config.toml
n_layer = 13
d_model = 384
n_experts = 24
experts_per_token = 4
d_expert = 144
d_shared_expert = 192
activation = "squared_reglu"
moe_layers = [1, 3, 5, 7, 9, 11]
router_score = "sigmoid"
normalize_top_k = true
routed_scale = 1.0
balance_loss = 0.0025
balance_bias = true
router_logit_norm = 2.0
router_bias = true
n_groups = 4
groups_per_token = 3
init_std_router = 0.0104
lr_router = 0.000551
n_head = 3
n_kv_head = 1
head_dim = 128
vocab_size = 32768
norm = "rmsnorm"
norm_place = "pre"
norm_eps = 1e-05
positions = "rope"
rope_base = 10000.0
rope_fraction = 0.25
qk_norm = false
attn_scale = 0.0884
tie_embeddings = false
parallel_block = false
init = "uniform"
init_std_qkv = 0.0217
init_std_o = 0.0217
init_std_up = 0.0217
init_std_down = 0.0
optimizer = "soap_variant"
lr = 0.00321
beta1 = 0.95
beta2 = 0.99
weight_decay = 0.076
lr_head = 0.00519
grad_clip = 1.0
warmup_steps = 200
schedule = "cos"
final_lr_fraction = 0.0
batch_tokens = 65536
seq_len = 1024
doc_mask = true
z_loss = 0.0001
train_tokens = 384500000
steps = 5868
dataset = "wikipedia_en"
Below are experts of layer 5 (counted from 0) of a mixture-of-experts language model. Rows are named router (the router's row for the expert) and show model dimensions 128-255. Each number is 128 + 32 x the weight over its row's rms, rounded and kept within 0 to 255. Numbers have three digits each.
Before each expert's rows: "mostly gets" lists some tokens that are sent to it at least half of the time. This comes from a sample of Wikipedia text that the model never trained on.

# expert 14
mostly gets: " ", " Total", " end", " life", "–", " such"
router:108118154183145122106100118105165158134158169152156163089080187096054091108119121120109118109087136089129206100110123128084085115158101093188146161178117151148164106156126112167085159120134100129120174099121106101129132138153135160141082094113107115191177077108127146158129065106076227140081119080120169150164119134131115154110162084142088169172139121117138114129158134118147163121133

# expert 8
mostly gets: " film", " number", " album", " city", " company", " population"
router:121062165110159098108055104121133079098081098152183132079079188155117155078092151135164092119135085177123186115123120108107109129146135077185140144188053102111090141117133073143120101082157126084113129136168105080121139121085134133144155090163105137166151134095101137129128115098137205111116101108092110125138080131097111155178126125128129128164149105125083148102194138139160167142196

# expert 0
mostly gets: " as", " was", " were", " be", " is", " are"
router:133089151099174129078125140192075162173154153122147125130105144136135151129105115160106108118127139059132108104109147130119061174125144091080143164107093120101101103114132087105137165138178165095046108105107169079083103078100135104103115136085090098105170124109139063156078028140135131087153129161091184140175109096132170129106155173138134126089127082150073148188100105138078153161152

# expert 10
mostly gets: " |\n", " one", "6", " two", "9", " three"
router:130102038149124129091122133140135185096132116145184134086121123126107089074123121160097130113127101163087185143144143162104137148211115132127104132110152146126149143141125110193107154148111138147217139174154156124109126132135120145103132115154093128099119110175114138165146095107112122132113101113106112158186139131176077123129140076108142118087184195094125096151159083081080143134129

# expert 19
mostly gets: " JPL", " .", " years", " episodes", " we", " systems"
router:140073127168137141128120096160185107112159129124158188086094177110126113128100167116100095137076127122103167152198087102062067147163070081172205190173133131094125120131137106171123147112127133108140203114144112072127151091127102098197079140105106154158113067130084185133154114102092174143083088102072126147175116127131153152145178095137108173113104094107125170115156103120112123117142

# expert 5
mostly gets: " The", " in", "The", " In", " |\n\n", "In"
router:127118157128106098153083148129047130116081117118112101131143178112094138179136121097129098090139153111152154061131127137127095111117161132122158089170113126171105119091111131098132126067125066164053120084117105132118115143097144120121107120150110136139090150158133153190160091128108158119084148106082195139091119130148122104150165143117066150177146122114119106130144119183131124167151

# expert 9
mostly gets: " more", " later", " have", " had", " through", " out"
router:091125097165141123107115172147117091151111174108148148069084129104090154146151112074119121116105017140072144139127158142121100139197116104169179130164111097114144088218096083180163100119153157088082141144145101114133147125118122116181080140179132133158103100113149183129134128122094151126117111083164108079125170165096077084167143100078075151174148131155097131057123067077166130127127

# expert 4
mostly gets: "==", "===", ".\n\n", ".", " —", ")."
router:122104192139143083151107103191175077110116122180124138120039122129141097144115175169087146119079105080145092157136106080068084154167101102169163154141135147142120108159110134147117082085150094108103144129143111075150148162103134158163101089131157146115155115136075175090107120108115151091081116118122088183139161118154145190145134114117085136132125113120121150098181106133167177176112

# expert 20
mostly gets: " ", "–", " \"", "/", " $", " c"
router:120099120131165151119152121086156114124156167195169185053089148118132154121098113172085068150109140078137145123180139099132144135165080093203176130140114114110178115111120109157088108132109109145136111101125088131096153103090068124141080098139123142166128122151143117157144142109112176108082097106128113177148093064128174081120143146147135158169194076141137165121156149119144161112198

# expert 3
mostly gets: " |", ";", " the", " –;", " —;", ");"
router:174128134135093157155113155167104062120134119150124130056162180145138123185162162118132121152113060118126088164122136116130105111138087071117136098145119068097118161132132120185184116133154104146109124119091126118112157131123119116136128105165167089181082157120107114116139103084158188098091127149134127137150114138092097170202136100113123137107118090154081082156123053135180101145149

# expert 12
mostly gets: " be", " been", " are", " when", " was", " being"
router:159151132149102123123161116160104114154117144043113133163232090153211128176112127138178121135155170118123097095136103131109143201114125165113122121109124127139192099063126101093152168183069140143130161103157145182168126102086175135154139099100144132100084153138170099124136135166179091163146141128156123098111149118093144117162119161121118055100141081094199101135210119139130139166131

# expert 1
mostly gets: "==", ".\n\n", "\n\n", "==\n", ".\n", ")\n"
router:088118132179148089077199137153151144094147082150168130105180198102105114144112137148134099121168114142139148106121117129130113148152122135175158145179102122112177186140111171186116144080148111147105119093128095117074125128155073114102158109145120159174206087157175141153172095097162139129081111156158140129143091147125135125082108138166131215188168156122107077168129153202110106144103

# expert 21
mostly gets: "8", "9", "25", "7", "00", "50"
router:080144146121134134104093131156175109174135110148134184049082129133057127135166124133108178115076067138158140098114144097133137155177136077146089137154085104103100127105136158124084117164102129161115129127144097076122150161132137120157117142138158150135109099074168077123089162076133193182109077081102137077077113132121103136156148098133126133173122149199131152055138099085178102120075

# expert 23
mostly gets: ";", " his", " her", "\"", " the", ")"
router:102109099109106089188138121134147096096114116091104117065126122126182088152094153074171172118087102143106111158114122137114127164151156137131108105135194138155162120157114112127137109086088111128101096163138072152147103108164225105137126143144130142120144116133148158146141150137107197064105135099106154108089116155090081141186147047163146111110084117081092142130132095100129150108122

# expert 13
mostly gets: "|", " an", " who", " that", " which", " more"
router:115152070142144160073136135143141131128156131126105210074104137133092136144143135119091137114083060160154163146148121107066095113167159091165153111132072102087095123188100098169070072087112103116183120124158124051116160089144095122167121074189095100142143128095095149100135133106105161088104095083144166124130152141113160150154169082151140172136188125122073123168118107107183184155126

# expert 7
mostly gets: " American", " States", " John", " USA", " York", " English"
router:160156069126150085142069123087146134123223135188114136129129152109127136079171125101090156105132104165143156169127151102182118056088178076147107140141148160119092148145135106171161050130169136115076150213091128102123137156114148169103059149108183102127129099113112192100152144162115114095133182133200159118148120160127188048085152136170136094192035121119114168100113150110143089131158

# expert 11
mostly gets: " first", " new", " second", " First", " national", " final"
router:160037076086120170091070114072151175129153116173096090128098052116125111101170094125191152088180112165153125123146130145113088126096117130152135114163074146119045109090077124147105133086086114096115149103144145135125129098109151095118095094129138129138087150086128137134122116085132140138143165211110072109115148135175182185172089108155090107130165138098145138168144160109074173088134

# expert 17
mostly gets: " January", " years", " July", " season", " November", "°"
router:092086172151086117081168107133120171107047170112091178158123139131080164151149175061130075123086072116112111148156100127125150193133097113131147151204063136095125156174116037145127140187128174152170192129112162079151161104092143120134101115152131135136084121099086122109113124081121185127138112095135107176091110129181094148137146104150118147081118068107113133104062102137119081162135

# expert 2
mostly gets: "ley", " football", "°N", "ton", "ina", "}"
router:117145138118127084157106111106158151109104109155139119098108131138128129060127148074106161129157179157128142127138146108179138079110164189119132130072113081114106157133212128189161083150150150061123145174069123097166145185123130154137148163093147112120168079128118131088139136113119081168155155112140143096134100139109113144111106175095181140151070128141125143074090139140178111081137

# expert 6
mostly gets: " John", " James", " William", " Michael", " Robert", " George"
router:145153143143094182088151126121156078165125110104117133151130148144103141122101097119101149140169149131130106159116121148141154121119130151065168102055188120139151131143168180102140139093143135177156059086159160204093091124140124097124133160084129134106139105168133141125119180164185099114128126143153098142120145103147100160091096087094175107136134178138164149107101142104085153088109

# expert 15
mostly gets: "20", "19", "6", "18", "10", "11"
router:097126109129142165071163130093132119172148084088122133130077120133065109178157118180160167112077070178124171134170086094114088085125134124206093125151150127183128101198120149134127136143135120155145153172116156094181167154154055118129157135133062138096144164139098095135139147092120140147141115099083093116122142119113126169196134062164086123179151151136120118078119112106171184091077

# expert 18
mostly gets: " G", "In", " M", " New", " D", " L"
router:139182091121109118153109143123144119127165095128103134147160139131145140168075154128091143099087079125143139119116121132143166124154133088147105101163117081078122154096087127121134111126138153156107141105114115146082147158107103146166137148131083140133141114062105178059129126114119175047074136145118113130128123122156179153084148143143138187138163182155090173181087146145131106175122

# expert 16
mostly gets: " New", " G", " S", " K", " R", " N"
router:136101155101216143190109125114087169148108122130170150165101124110113118090127113234118147169120159077138115120105145159148153121151189118128081171086156115136178168146093095150104126124120146098117126112146128135100109136153135165095068145107119102106091134135101143111131091171072100129162068185130159141122114129098113126112131160147165160164144115177178144142134215110127097060146

# expert 22
mostly gets: " about", " Australia", "ley", " States", " Spain", " George"
router:114168045125090095169146147111114116083128135172114057117112128142131118123159153095170111095100125125150078141140148117133112077126093150049113145106155168090111092120130116143131078176130153103152107191088100081180141149128138154074157157174179152128158181128170106143141119136089074122151155107134106106117174154083100064151118149108130155076105122151083124157088119131147099129169